Weights of a small mixture-of-experts language model, trained from scratch on English Wikipedia.
Training: a variant of SOAP for the experts, 437M tokens, 6661 steps.
Below are experts of layer 2 (counted from 0) of a mixture-of-experts language model. Rows are named router (the router's row for the expert), gate (a neuron's input weights, with its number), up (a neuron's input weights, with its number) and show model dimensions 384-447. Each number is 200 + 30 x the weight over its row's rms, rounded and kept within 0 to 999.
After each expert's rows: "mostly gets" lists some tokens that are sent to it at least half of the time. This comes from a sample of Wikipedia text that the model never trained on.

# expert 18
router,184,206,133,228,193,205,262,185,229,159,188,183,227,204,201,211,197,149,187,179,189,220,214,176,218,178,189,188,160,232,223,209,270,173,191,200,221,172,174,220,188,218,147,186,208,202,170,164,181,177,229,182,213,247,175,212,265,221,187,203,208,175,242,223
gate0,198,216,144,224,200,217,180,169,234,165,160,209,229,229,200,226,177,226,139,161,221,168,196,187,179,194,172,240,188,195,177,231,229,190,205,219,198,289,160,143,218,267,160,239,218,194,220,205,173,197,201,221,223,168,137,205,214,158,218,195,179,223,185,258
up0,216,180,288,190,261,220,231,224,188,216,180,176,153,179,211,207,238,169,215,202,162,209,182,208,213,246,229,204,251,226,208,196,181,191,241,175,220,168,216,219,147,175,245,178,187,190,210,173,206,190,200,207,150,229,259,234,216,210,160,178,184,165,249,233
gate1,226,253,230,168,162,165,178,231,219,216,212,231,161,274,208,217,163,225,192,189,176,247,178,211,200,178,184,142,216,207,219,202,214,204,224,192,243,219,216,228,205,175,220,229,193,253,193,165,216,206,172,148,205,187,170,196,262,227,235,187,216,251,160,168
up1,213,258,273,142,187,158,207,207,169,203,194,194,179,245,232,208,185,214,137,226,196,225,201,212,207,187,254,230,166,187,285,193,194,196,205,208,191,201,197,156,219,192,207,198,212,209,211,158,182,222,125,137,199,198,165,140,230,211,190,173,187,263,185,195
mostly gets: " that", " when", " until", " time", " before", " since"

# expert 22
router,192,176,204,186,197,147,173,157,156,229,179,185,225,237,181,180,178,221,224,180,251,181,201,208,187,123,202,159,220,197,184,148,242,178,221,234,148,216,252,144,234,209,163,220,236,218,243,206,178,186,225,205,200,239,195,195,229,180,198,186,220,227,160,155
gate0,167,193,188,210,166,149,152,201,190,198,241,144,183,239,211,221,219,180,191,232,145,175,221,172,246,244,191,162,186,216,152,169,215,209,170,214,255,215,177,226,231,209,252,194,196,192,192,194,233,187,187,180,190,219,225,164,161,184,168,221,197,202,181,237
up0,194,237,239,172,225,238,174,160,179,203,202,214,193,209,202,182,161,185,240,172,223,192,243,191,204,186,194,208,174,196,247,163,223,231,211,169,271,188,193,188,182,223,196,221,192,249,265,232,214,148,221,219,240,225,205,229,157,187,174,203,233,218,200,226
gate1,190,194,216,251,249,186,185,174,168,164,204,147,155,216,222,186,226,186,190,204,158,251,214,175,211,185,234,144,206,228,198,210,186,237,170,200,185,229,172,175,197,221,192,176,223,206,202,178,227,202,189,240,203,238,157,232,169,177,209,182,153,199,205,224
up1,167,207,169,186,222,226,193,205,179,186,226,222,229,158,144,241,241,227,255,218,213,206,178,185,199,186,201,158,198,198,230,213,234,180,225,223,192,185,177,222,180,234,210,228,234,218,218,210,236,181,179,174,169,241,148,192,172,175,212,173,252,163,241,184
mostly gets: " a", " an", " of", " for", " Of", "whose"

# expert 3
router,218,196,248,193,226,256,231,174,216,181,190,135,236,217,228,248,180,183,185,211,209,215,190,246,176,223,226,169,138,203,151,199,197,205,239,186,218,194,147,238,165,220,181,229,173,142,199,238,165,258,232,188,259,234,221,195,202,194,202,167,172,194,212,206
gate0,134,214,133,232,215,176,224,163,196,208,247,152,227,204,223,231,184,212,239,207,231,182,203,206,190,199,211,134,216,216,247,154,175,192,231,194,181,175,174,170,196,224,247,205,208,170,186,182,209,202,196,188,214,208,167,174,170,193,175,209,226,192,210,246
up0,164,213,113,241,226,206,206,178,185,207,260,150,239,188,175,216,192,217,206,240,169,177,224,204,194,203,227,133,215,221,235,194,195,187,239,176,202,175,200,216,172,234,266,201,235,176,191,200,231,203,194,195,181,206,155,147,196,190,137,203,225,193,186,225
gate1,154,166,156,190,254,168,207,226,203,165,192,215,164,176,213,205,237,225,233,240,201,245,213,194,162,202,184,191,184,223,183,239,287,216,159,219,205,233,214,211,217,228,229,153,167,182,206,168,181,223,187,155,196,163,185,191,232,156,206,231,237,200,154,200
up1,239,248,210,202,142,224,176,181,167,202,195,216,201,181,253,204,176,200,158,194,172,169,180,227,227,220,248,147,241,168,215,145,192,186,221,188,205,176,181,194,195,184,202,190,213,228,222,265,207,173,179,186,228,197,199,226,206,207,217,170,162,228,176,177
mostly gets: ").", "\".", ".\"", " States", ".", " York"

# expert 9
router,165,220,216,205,183,249,226,157,182,157,237,239,263,172,189,159,219,150,151,231,283,218,247,215,200,207,173,245,202,217,235,187,167,140,204,216,191,206,203,220,168,225,195,194,218,219,200,187,187,187,160,163,142,174,266,208,156,204,208,244,248,189,245,276
gate0,205,165,226,150,241,244,192,212,181,243,177,245,184,152,212,169,220,155,229,196,194,228,280,228,182,185,234,234,219,242,195,205,224,193,237,231,160,145,219,177,227,165,181,196,196,165,208,192,217,257,204,195,209,185,230,204,204,208,165,161,241,223,203,208
up0,181,166,238,206,189,163,203,161,228,219,182,158,222,198,259,231,179,198,155,197,257,171,212,199,107,192,202,202,215,203,211,169,213,187,179,162,282,249,200,163,165,234,187,224,201,176,177,225,176,174,224,184,228,199,207,218,191,208,216,264,214,200,179,215
gate1,151,231,206,188,227,173,223,218,150,199,169,212,210,149,205,230,193,195,202,208,195,180,214,184,183,239,207,229,206,211,238,168,150,203,232,206,237,196,207,266,194,202,271,204,219,187,268,125,177,219,234,230,215,195,191,202,193,172,166,204,184,249,212,170
up1,237,128,202,246,163,209,168,191,211,175,235,177,189,245,197,172,247,189,203,189,160,220,220,163,235,169,201,159,198,194,184,183,245,186,185,187,141,170,200,190,180,226,129,235,192,219,167,261,215,178,188,180,200,210,229,185,235,180,251,214,255,136,209,200
mostly gets: " Votes", "|---|---|", " Goals", " %", " Won", " 0;"

# expert 21
router,144,222,158,235,185,223,211,246,192,153,214,216,199,142,196,215,215,277,154,194,178,241,202,221,250,236,202,148,177,208,218,161,174,219,195,143,175,239,184,230,206,203,210,180,192,179,129,160,196,209,206,231,189,182,240,190,220,205,210,217,227,213,224,223
gate0,252,213,192,87,206,231,265,212,206,170,205,185,224,216,203,192,211,224,224,208,202,175,167,226,187,179,198,162,157,175,195,181,199,173,146,203,200,140,242,240,208,202,219,216,231,240,240,222,199,187,179,213,206,175,250,170,149,228,222,181,187,171,174,217
up0,212,200,210,231,135,232,212,167,201,244,246,245,161,200,193,232,166,210,212,186,253,212,184,192,195,198,252,202,220,223,179,110,197,233,241,195,175,238,145,192,215,233,229,233,161,223,184,187,189,237,219,235,173,230,165,248,185,206,183,184,228,180,208,161
gate1,199,171,198,216,213,180,242,137,218,211,191,185,190,158,239,201,202,160,161,206,204,225,138,249,206,197,181,139,233,228,196,189,185,208,194,185,203,191,133,137,205,239,239,219,169,158,216,135,190,159,192,184,201,197,216,177,260,207,166,197,144,181,181,224
up1,232,190,240,246,212,189,174,212,229,199,246,168,154,224,205,220,129,208,194,234,202,196,232,224,208,195,182,162,244,191,205,208,222,225,194,125,199,264,206,248,247,205,203,243,256,173,242,213,205,116,213,206,227,249,179,208,222,227,200,240,243,227,175,203
mostly gets: "partial", " KSA", " Cinematography", " classification", "RI", "poel"

# expert 8
router,192,224,182,226,154,207,221,144,209,201,189,257,169,182,206,199,242,214,201,237,194,169,227,260,169,230,196,226,212,162,222,191,142,212,200,214,189,215,216,237,206,160,203,230,227,177,161,211,224,190,217,220,173,230,210,189,173,246,234,195,187,227,204,218
gate0,219,189,222,255,201,212,210,164,155,179,199,201,204,171,186,219,208,191,213,172,186,225,156,203,169,198,206,196,293,208,162,207,262,245,202,178,208,217,195,188,208,219,261,195,188,188,182,203,208,239,208,200,244,149,158,191,180,227,154,247,197,255,175,183
up0,187,200,209,196,192,159,214,183,227,189,220,214,244,197,215,222,179,152,203,128,215,206,228,208,216,228,227,171,144,225,260,162,156,168,215,222,219,196,203,204,175,185,188,229,189,200,259,205,188,159,233,213,173,173,165,204,239,139,185,180,189,132,239,232
gate1,199,227,266,238,187,181,166,181,199,198,159,154,216,165,254,232,204,187,205,168,194,178,158,194,225,192,243,163,168,205,165,219,140,218,150,179,221,208,213,173,216,170,193,252,258,271,196,206,201,185,231,227,226,161,193,257,154,140,189,178,222,215,228,232
up1,184,172,240,242,155,187,197,183,223,198,191,225,159,205,184,184,200,195,144,201,230,202,219,191,206,200,183,187,220,223,189,180,194,203,179,230,189,174,200,216,200,136,255,181,207,193,207,162,240,225,196,206,188,154,168,203,210,162,205,211,173,187,206,197
mostly gets: " |", "3;", ";", "6;", "2;", " 17;"

# expert 19
router,222,223,244,212,258,146,182,251,225,198,163,234,244,260,209,212,241,182,158,239,177,201,195,187,223,164,239,213,198,224,212,191,262,193,245,171,236,215,247,197,145,251,190,172,244,150,213,175,210,215,153,198,192,256,176,204,178,209,185,145,186,179,178,209
gate0,230,174,199,172,207,195,174,223,173,154,180,190,175,192,228,164,205,196,217,219,207,231,194,251,160,201,176,216,185,203,215,184,236,180,233,218,227,235,160,133,236,194,236,212,190,157,238,217,173,232,248,226,214,228,203,222,330,191,225,213,167,208,176,201
up0,191,247,229,226,204,208,238,151,255,215,214,227,228,150,207,220,208,214,175,147,213,153,206,196,236,183,197,215,227,207,166,169,146,194,165,200,184,174,226,278,170,163,164,204,213,185,145,185,233,215,148,193,188,154,145,202,114,200,163,214,186,208,206,202
gate1,201,217,149,188,215,161,187,253,204,191,230,179,217,216,165,150,264,116,213,224,187,194,202,174,218,192,211,187,227,202,135,177,251,173,220,176,183,203,216,203,186,186,217,204,238,155,208,153,222,189,183,211,223,191,234,187,232,214,196,225,167,224,232,212
up1,247,172,252,254,189,256,201,177,158,240,204,238,167,181,240,233,183,285,162,202,213,226,215,198,155,190,167,195,208,198,239,238,156,195,170,254,210,200,198,188,185,215,227,188,160,192,224,278,217,239,217,222,150,222,172,190,217,222,188,179,225,162,192,196
mostly gets: "---|---|---|---|", "|---|---|", "|---|---|---|", "|---|", "ial", "ary"

# expert 2
router,216,186,170,155,223,191,188,183,206,166,218,209,217,162,187,235,169,209,239,237,241,222,171,215,179,241,181,236,198,201,201,173,254,223,148,182,182,201,225,226,236,195,215,205,162,155,144,243,207,148,223,245,167,183,188,204,166,154,146,227,213,212,193,191
gate0,209,169,227,115,223,190,165,229,194,207,190,204,176,212,196,166,179,179,198,217,211,194,195,208,184,244,151,183,262,222,262,145,207,204,168,200,239,234,146,212,164,218,258,182,211,228,175,190,176,200,240,201,194,218,237,248,195,187,163,254,230,240,209,194
up0,223,206,176,301,195,222,148,194,124,199,176,171,211,159,227,200,219,211,190,207,199,237,237,173,183,173,270,170,104,202,182,198,230,192,224,244,178,218,228,212,165,204,216,222,176,219,158,161,191,196,188,186,162,242,198,228,146,209,223,218,191,190,180,265
gate1,204,179,199,242,216,233,150,200,221,170,227,221,224,289,208,163,215,215,201,202,176,256,237,175,218,186,171,251,211,210,241,181,202,226,243,205,216,211,263,191,213,189,233,164,197,157,236,164,191,159,153,170,224,209,176,220,209,135,209,126,186,195,244,250
up1,234,218,202,241,172,230,218,221,172,197,170,210,255,198,164,165,187,133,195,187,168,145,177,153,192,198,210,190,259,148,173,240,172,234,160,231,225,190,176,190,206,129,198,202,200,176,219,206,181,245,243,178,189,192,171,180,162,184,187,214,162,184,275,200
mostly gets: " ", " (", " †", "    ", " Apps", "://"

# expert 0
router,226,206,189,183,152,192,190,201,193,185,183,189,201,247,188,180,185,205,278,242,198,264,143,188,234,209,157,249,222,197,151,254,187,263,169,146,193,172,231,221,192,201,169,182,217,225,241,200,233,293,180,188,166,204,190,212,198,191,181,141,204,237,195,135
gate0,204,195,201,232,225,238,216,166,172,169,199,210,196,227,208,228,207,209,217,253,206,209,192,244,199,169,226,204,277,161,225,224,239,243,235,206,157,203,164,150,152,252,176,231,239,221,196,228,228,191,196,171,236,209,198,218,218,153,216,203,188,276,187,177
up0,209,241,149,194,204,159,171,191,226,209,215,208,234,207,204,213,193,206,164,190,222,189,205,172,171,224,150,175,99,219,206,192,210,148,180,205,238,194,272,224,252,176,204,190,224,189,139,180,210,198,232,202,180,157,213,234,162,239,216,217,237,116,179,223
gate1,159,172,240,217,201,221,190,203,191,243,191,162,189,235,216,241,169,169,230,198,179,249,234,243,194,238,193,206,231,196,179,218,222,269,180,213,206,219,194,148,195,246,219,193,172,264,212,182,194,190,130,217,201,235,227,231,226,177,209,202,183,180,130,181
up1,189,194,196,205,203,212,207,206,197,244,257,181,255,226,185,271,179,154,228,169,197,180,142,256,137,205,191,251,228,171,231,208,250,240,165,218,224,140,186,212,211,190,189,201,192,259,219,206,201,198,178,192,167,247,238,242,216,186,199,184,218,161,150,243
mostly gets: " Nazi", " se", " del", " Communist", " de", " Animal"

# expert 26
router,250,198,250,165,223,236,169,185,195,187,227,156,223,148,174,184,236,171,178,150,190,165,175,182,160,236,180,151,180,173,223,205,214,228,224,213,240,213,134,211,198,164,213,181,178,189,220,172,244,210,242,220,217,218,178,191,215,214,168,172,175,175,195,265
gate0,175,258,229,230,148,227,178,215,232,206,205,175,229,223,216,209,181,174,193,231,201,209,227,181,183,226,227,180,135,181,164,175,245,185,175,155,180,210,196,186,201,215,197,188,245,187,172,185,194,207,180,155,140,288,151,227,178,241,241,158,216,213,159,193
up0,234,163,209,193,168,222,168,238,183,192,219,211,219,178,220,210,207,203,194,218,213,187,169,210,197,181,196,216,165,232,185,174,261,206,223,140,201,203,181,211,208,174,215,186,174,173,163,209,159,231,186,232,210,218,208,204,210,197,216,215,207,191,225,157
gate1,190,215,201,169,190,172,182,228,192,213,211,183,159,263,181,156,232,164,204,224,201,178,233,164,137,144,207,144,196,190,242,153,170,226,170,206,170,146,189,186,186,174,149,161,195,207,178,201,210,194,200,240,196,184,155,203,189,181,228,163,207,242,203,192
up1,201,198,233,191,170,205,157,161,156,212,203,202,242,242,216,201,254,195,212,296,194,218,193,187,232,181,151,230,272,184,264,236,227,230,184,227,216,187,225,196,199,241,223,167,228,203,176,184,180,191,211,178,206,188,211,244,257,207,171,200,171,197,167,192
mostly gets: "),", ",", " where", "\",", " because", " 2018,"

# expert 6
router,146,245,241,192,200,194,186,161,172,212,197,213,209,223,194,245,181,190,259,222,164,256,203,186,238,230,241,234,216,190,163,201,226,204,219,213,221,227,187,156,218,245,191,246,156,204,242,199,170,200,140,222,242,251,206,165,272,239,208,197,204,192,199,218
gate0,194,204,168,184,240,194,204,229,176,216,188,164,207,228,183,221,169,148,188,290,199,179,187,210,174,209,186,235,172,212,189,193,209,158,196,223,240,198,235,147,157,222,225,237,211,240,174,189,234,208,224,196,231,207,175,185,217,203,183,196,231,201,247,183
up0,168,212,214,175,179,210,150,204,186,211,240,203,229,279,241,220,208,151,216,226,209,198,206,149,199,182,216,210,192,239,178,204,247,202,205,208,213,173,230,184,172,182,220,218,198,160,168,227,209,247,191,189,171,217,179,225,195,178,163,206,207,200,271,176
gate1,175,208,192,202,149,240,234,225,227,223,226,194,196,208,193,239,185,202,193,185,200,200,159,163,233,182,191,220,216,191,153,213,217,188,214,215,188,199,176,190,179,208,187,250,212,212,190,221,216,167,178,152,230,209,208,201,231,191,229,194,193,191,221,181
up1,214,226,262,166,232,116,213,156,209,196,180,175,175,211,168,234,115,206,224,170,199,177,146,162,155,261,245,175,153,230,182,229,218,211,240,207,166,205,235,201,155,170,220,196,166,206,188,242,219,166,211,194,181,213,191,241,221,195,227,207,230,204,214,163
mostly gets: " Paul", " Lemmon", " Western", "watch", " Vegas", "ville"

# expert 16
router,244,247,152,174,220,194,150,179,180,160,183,249,169,254,168,205,204,205,214,184,208,201,162,169,178,199,257,197,183,216,179,177,143,170,224,245,198,177,186,159,200,219,181,192,238,200,185,235,192,190,207,231,209,189,220,202,210,173,230,213,208,225,214,188
gate0,211,189,180,214,191,220,170,173,231,182,236,187,179,199,287,159,152,192,185,205,259,215,173,285,162,161,199,173,216,185,198,191,152,145,225,188,182,194,219,198,214,249,158,185,206,170,201,174,213,245,215,134,253,202,189,204,176,211,229,205,132,203,222,194
up0,194,218,175,190,194,217,233,230,187,187,209,224,181,217,198,173,189,209,256,198,199,189,245,203,250,232,204,186,260,113,218,198,199,183,170,212,171,133,140,175,228,216,180,165,176,145,211,170,210,202,173,195,221,178,197,195,234,207,233,218,209,212,145,193
gate1,214,174,195,215,204,125,211,174,186,146,168,218,215,194,201,223,225,166,177,178,198,212,219,169,198,216,221,187,168,235,189,154,227,221,199,190,265,181,208,252,160,234,215,215,142,157,271,226,158,169,228,235,197,198,232,229,190,235,186,159,154,164,191,165
up1,228,189,172,248,151,200,185,234,167,258,162,163,193,226,173,206,220,190,216,161,156,227,181,183,219,231,226,209,238,179,135,171,195,192,162,212,199,232,174,272,254,254,165,190,232,185,112,182,211,190,223,169,202,235,204,260,217,188,197,227,244,205,203,248
mostly gets: " I", " You", " we", " We", "er", " Is"

# expert 14
router,185,189,180,169,167,173,204,230,219,176,245,226,183,203,167,197,150,198,185,167,145,175,127,154,155,205,149,183,189,123,242,236,203,148,170,177,250,217,170,174,232,211,205,203,160,192,179,168,191,192,191,219,215,196,144,190,184,208,199,249,207,174,208,225
gate0,267,221,225,210,177,199,199,188,189,132,200,191,197,224,179,191,216,251,208,178,229,218,227,178,235,151,215,253,176,233,153,181,271,183,180,188,201,182,216,191,193,197,220,171,194,213,199,177,214,177,227,180,258,193,215,148,207,201,184,167,234,205,217,210
up0,155,248,204,167,224,214,197,212,211,244,232,204,203,210,217,233,210,216,217,202,191,177,169,186,230,228,193,200,186,153,234,236,202,180,228,178,200,191,175,205,193,129,228,202,183,200,201,228,187,175,176,147,217,190,242,230,209,269,193,154,150,180,183,210
gate1,125,192,194,199,165,193,222,186,221,193,225,156,203,176,158,199,177,186,172,213,141,189,197,198,169,196,171,168,159,188,190,202,165,201,232,206,200,211,236,204,237,141,212,186,238,207,245,179,237,168,204,245,203,261,214,236,218,211,211,218,175,226,195,190
up1,234,206,169,153,190,173,205,202,191,177,277,212,187,116,185,197,230,188,244,175,226,234,252,197,176,173,209,163,228,251,218,225,188,212,256,224,159,251,153,225,263,229,206,176,188,221,235,235,217,211,216,212,228,159,211,214,245,150,202,217,214,151,200,240
mostly gets: " but", " there", " However", " office", " There", " however"

# expert 5
router,148,188,217,187,206,215,167,196,239,257,209,182,277,147,251,202,203,196,217,207,225,169,185,174,177,154,175,150,185,228,243,216,210,147,194,190,186,197,202,188,208,158,263,157,220,218,256,212,222,178,153,208,221,223,186,185,219,174,141,193,154,183,186,181
gate0,232,142,152,204,189,166,165,271,227,177,170,163,200,213,192,210,182,221,227,205,189,223,203,190,180,201,181,196,179,210,140,187,204,190,246,224,268,251,202,205,184,225,157,225,193,209,228,225,267,201,244,239,223,211,190,240,179,215,205,167,230,217,207,146
up0,183,196,145,198,167,189,202,189,157,186,206,175,187,211,202,138,229,296,184,208,230,233,277,193,171,189,181,171,205,227,167,188,146,194,215,177,244,201,220,194,253,238,165,218,187,186,163,188,212,151,180,149,229,154,250,218,174,209,248,152,190,220,199,219
gate1,188,231,255,209,194,177,215,185,226,226,180,194,217,209,200,181,191,120,186,202,205,178,200,152,213,242,215,238,226,220,226,228,152,173,137,257,178,182,242,201,193,194,238,200,153,204,135,182,164,159,200,199,225,204,226,263,196,225,151,183,188,249,196,218
up1,214,211,209,198,229,167,152,239,239,261,226,207,209,237,196,199,155,160,128,170,157,217,210,203,233,236,209,260,216,226,210,182,204,179,245,238,189,208,216,198,160,217,240,192,116,192,158,169,185,161,229,216,187,158,189,240,215,181,148,209,204,145,167,217
mostly gets: " on", " at", " with", " after", " during", " against"

# expert 29
router,185,179,205,182,239,175,247,162,220,221,253,267,199,218,191,182,150,197,158,224,189,236,190,228,201,250,216,243,162,239,211,195,190,226,187,227,177,248,237,214,266,208,212,193,140,135,182,208,240,233,242,163,157,176,207,271,181,171,180,222,229,153,174,196
gate0,165,147,243,207,187,140,181,143,235,207,254,237,203,207,224,247,226,173,170,191,236,195,209,200,238,219,203,165,163,251,222,209,193,202,191,241,190,229,222,167,179,192,194,237,167,199,204,186,190,219,169,214,169,221,177,212,266,187,167,248,214,170,225,198
up0,192,168,209,154,177,227,248,189,182,164,139,229,187,163,164,194,195,192,180,198,188,170,245,209,214,228,242,230,210,216,234,171,187,171,208,203,224,224,199,180,228,202,221,199,195,194,243,183,196,187,189,209,190,205,264,182,143,230,198,135,180,214,233,222
gate1,209,243,212,164,209,257,183,182,171,236,182,173,181,163,189,183,245,237,214,204,155,129,195,206,241,177,238,246,155,216,167,272,190,194,183,240,220,197,178,234,190,235,182,198,234,172,167,178,152,198,196,204,177,142,184,196,225,212,167,187,169,175,205,192
up1,208,177,196,195,219,181,232,194,205,197,154,174,243,231,233,207,179,215,216,208,184,211,212,258,184,243,153,181,253,186,236,196,211,228,208,188,161,175,222,197,247,158,214,224,195,202,180,190,261,206,225,196,176,222,235,188,193,238,238,217,220,231,190,237
mostly gets: " Order", " Clade", "ș", " (0)", " MF", " 0–0"

# expert 30
router,192,219,194,223,158,164,173,220,197,181,126,211,225,174,201,197,267,224,293,230,226,190,229,200,237,191,213,212,175,204,249,195,211,193,182,243,222,184,208,206,177,204,218,189,210,229,184,166,202,170,158,151,216,201,238,139,198,211,178,232,231,192,188,207
gate0,207,239,209,181,243,165,167,222,163,138,247,188,234,180,272,164,217,144,152,204,159,178,228,239,208,212,175,234,242,185,144,179,195,191,204,189,200,180,164,213,162,225,170,209,176,155,212,197,211,179,198,206,165,185,219,227,170,232,166,259,170,201,232,197
up0,214,209,184,154,255,170,166,224,201,159,220,198,174,185,290,228,174,153,222,155,164,209,199,252,207,220,153,262,212,218,150,179,265,154,174,183,208,239,227,220,164,228,162,222,194,179,164,223,236,166,194,214,209,158,201,202,177,199,192,245,181,200,210,209
gate1,209,223,228,212,254,251,185,174,163,253,242,228,227,219,201,231,151,200,227,222,150,199,189,222,201,218,160,175,164,189,212,175,224,198,203,227,219,190,238,175,219,178,220,203,195,206,224,183,176,199,240,175,165,147,144,205,165,235,245,136,179,153,127,203
up1,202,178,237,239,162,202,205,216,211,190,192,153,229,195,168,162,193,200,171,148,244,208,143,166,153,206,198,130,184,220,229,183,225,220,214,216,214,209,205,141,171,183,147,209,199,235,197,185,214,173,144,241,190,147,307,213,169,112,191,167,149,262,195,218
mostly gets: "hylum", "ucci", " Corps", "hoon", "cla", "pt"

# expert 12
router,178,153,146,232,186,118,176,197,182,161,264,218,195,225,205,195,145,169,216,165,195,201,220,231,187,240,187,212,197,208,166,236,145,250,198,187,172,174,186,212,247,184,229,146,151,191,200,240,230,175,248,281,153,203,200,199,174,228,148,234,140,191,152,230
gate0,202,166,213,264,214,167,183,159,202,142,186,207,197,183,233,161,205,175,231,162,208,234,215,176,150,192,239,148,182,191,217,190,214,164,225,222,187,192,229,242,171,139,237,192,249,200,198,191,245,226,202,153,201,213,203,182,240,140,173,126,182,217,174,219
up0,190,231,165,105,220,241,206,246,217,238,240,215,191,204,177,221,193,241,207,224,218,159,213,206,225,206,193,237,190,209,224,172,200,248,176,183,175,193,207,168,216,250,197,202,166,193,173,201,161,196,221,239,207,204,160,178,208,207,249,256,185,171,230,219
gate1,161,184,156,267,221,180,229,148,209,177,256,193,169,204,129,184,156,184,210,183,222,235,175,235,241,240,230,217,193,205,157,167,167,250,239,167,182,186,197,234,172,188,198,222,172,210,141,165,208,214,206,174,140,237,167,219,145,272,219,201,76,188,181,216
up1,252,221,267,211,184,216,217,244,213,221,137,216,181,230,193,207,234,249,172,230,153,218,210,218,268,162,217,235,202,222,226,196,217,206,234,185,177,146,197,204,220,173,159,201,248,200,222,271,176,240,253,169,243,154,246,186,203,138,194,236,167,226,247,193
mostly gets: "An", " Clade", "He", "No", "To", "North"

# expert 1
router,228,182,185,220,235,211,209,237,175,198,193,179,239,265,230,254,195,224,195,223,182,226,183,185,201,248,207,219,179,226,175,139,159,252,166,189,234,159,155,271,183,201,192,235,272,147,143,226,151,209,163,209,203,219,192,162,170,241,223,272,169,230,209,199
gate0,212,224,248,221,184,208,176,200,220,242,150,218,175,222,252,184,219,197,191,159,208,163,194,162,174,208,201,218,190,160,204,199,222,215,216,229,174,193,235,167,185,225,252,228,216,174,194,183,151,220,163,202,231,225,216,195,190,202,140,236,224,234,207,222
up0,200,178,229,161,160,229,213,246,198,184,222,205,222,181,128,213,203,217,205,213,186,197,214,236,190,221,226,205,168,265,190,222,186,204,178,176,213,183,198,195,227,188,115,193,208,203,175,183,213,194,223,216,222,210,146,192,155,164,221,194,243,153,225,150
gate1,132,211,182,169,134,164,201,169,192,210,177,189,202,229,196,191,228,212,193,215,202,176,220,201,232,223,245,219,208,208,193,215,234,138,219,233,227,133,181,140,234,189,191,221,173,224,131,209,137,225,218,164,210,226,250,173,232,216,265,219,152,216,226,179
up1,198,221,253,254,202,262,179,189,146,180,185,190,223,169,250,231,205,197,157,235,230,181,223,240,177,209,160,224,219,226,172,228,197,241,171,241,170,250,178,178,201,193,230,157,240,196,223,178,232,173,176,197,228,270,216,185,220,223,143,209,173,191,146,251
mostly gets: "The", " career", " ==", " life", " ===", "Personal"

# expert 4
router,148,155,231,205,205,214,198,225,236,183,212,198,153,183,176,196,232,213,225,209,208,236,176,241,260,219,179,184,173,222,180,172,162,223,222,161,198,256,188,248,183,215,181,141,184,210,207,193,227,180,222,238,195,155,136,225,220,254,255,275,181,245,171,200
gate0,230,202,198,200,158,202,233,204,196,258,209,210,196,250,178,184,191,229,192,186,201,173,169,248,201,168,192,170,258,203,223,240,214,199,192,218,227,242,172,193,232,204,198,241,200,189,181,236,205,212,146,127,145,185,215,259,207,195,214,177,185,230,143,200
up0,225,197,204,181,176,236,190,195,156,202,204,180,218,222,206,242,238,139,235,177,139,236,225,174,203,169,240,211,209,158,213,202,270,177,181,183,242,263,189,218,188,210,222,226,183,180,189,198,188,199,192,206,182,252,175,194,147,149,185,230,162,256,174,197
gate1,225,216,199,146,206,166,180,183,179,188,210,207,246,212,197,132,198,178,226,170,207,230,214,161,212,193,177,191,218,217,212,172,203,175,240,206,193,242,153,243,163,167,201,225,222,211,198,229,239,222,193,195,149,261,155,191,255,213,220,229,224,177,241,180
up1,211,178,229,191,222,218,194,224,178,170,183,222,151,172,252,191,174,202,195,226,194,234,209,237,215,183,202,201,154,176,224,218,214,195,226,163,191,217,190,241,203,252,184,199,213,216,168,224,163,184,169,184,240,220,192,181,147,204,233,232,202,176,181,223
mostly gets: "==", "===", " ==", " ===", "====", " ===="

# expert 10
router,222,190,220,232,214,214,165,185,187,173,262,193,162,150,190,203,214,174,139,187,241,153,227,178,198,221,153,155,164,190,162,158,166,142,173,192,200,226,205,139,204,237,248,180,171,262,212,208,198,162,250,149,174,212,151,214,274,188,156,195,183,201,219,262
gate0,223,250,174,202,203,200,208,203,189,213,179,156,237,206,216,203,304,208,212,195,253,168,223,233,159,198,228,201,213,181,201,231,155,189,200,222,171,190,179,177,220,223,185,245,210,216,225,183,203,205,214,213,185,243,228,208,216,208,229,223,206,186,187,175
up0,214,189,229,209,184,215,240,153,202,195,204,229,189,168,181,162,203,193,180,195,147,217,194,214,191,191,219,176,216,173,203,217,262,238,245,259,187,197,221,184,181,221,230,213,175,199,160,181,176,257,246,219,194,188,195,158,215,147,194,203,171,222,218,242
gate1,126,191,184,230,217,175,219,226,178,213,214,195,193,188,258,204,220,227,147,176,210,236,200,164,202,170,231,162,151,207,195,232,175,177,182,191,193,211,203,186,166,252,224,181,181,222,235,194,150,207,197,171,209,161,253,209,170,249,209,191,205,233,158,162
up1,205,198,198,159,197,184,217,206,211,221,195,194,142,192,203,167,224,185,161,240,162,226,171,222,195,184,209,210,192,198,188,193,197,177,218,206,178,224,167,230,202,276,220,178,159,186,207,149,246,186,213,227,215,220,206,180,202,178,227,178,198,195,232,210
mostly gets: "In", " in", " In", " at", " within", " across"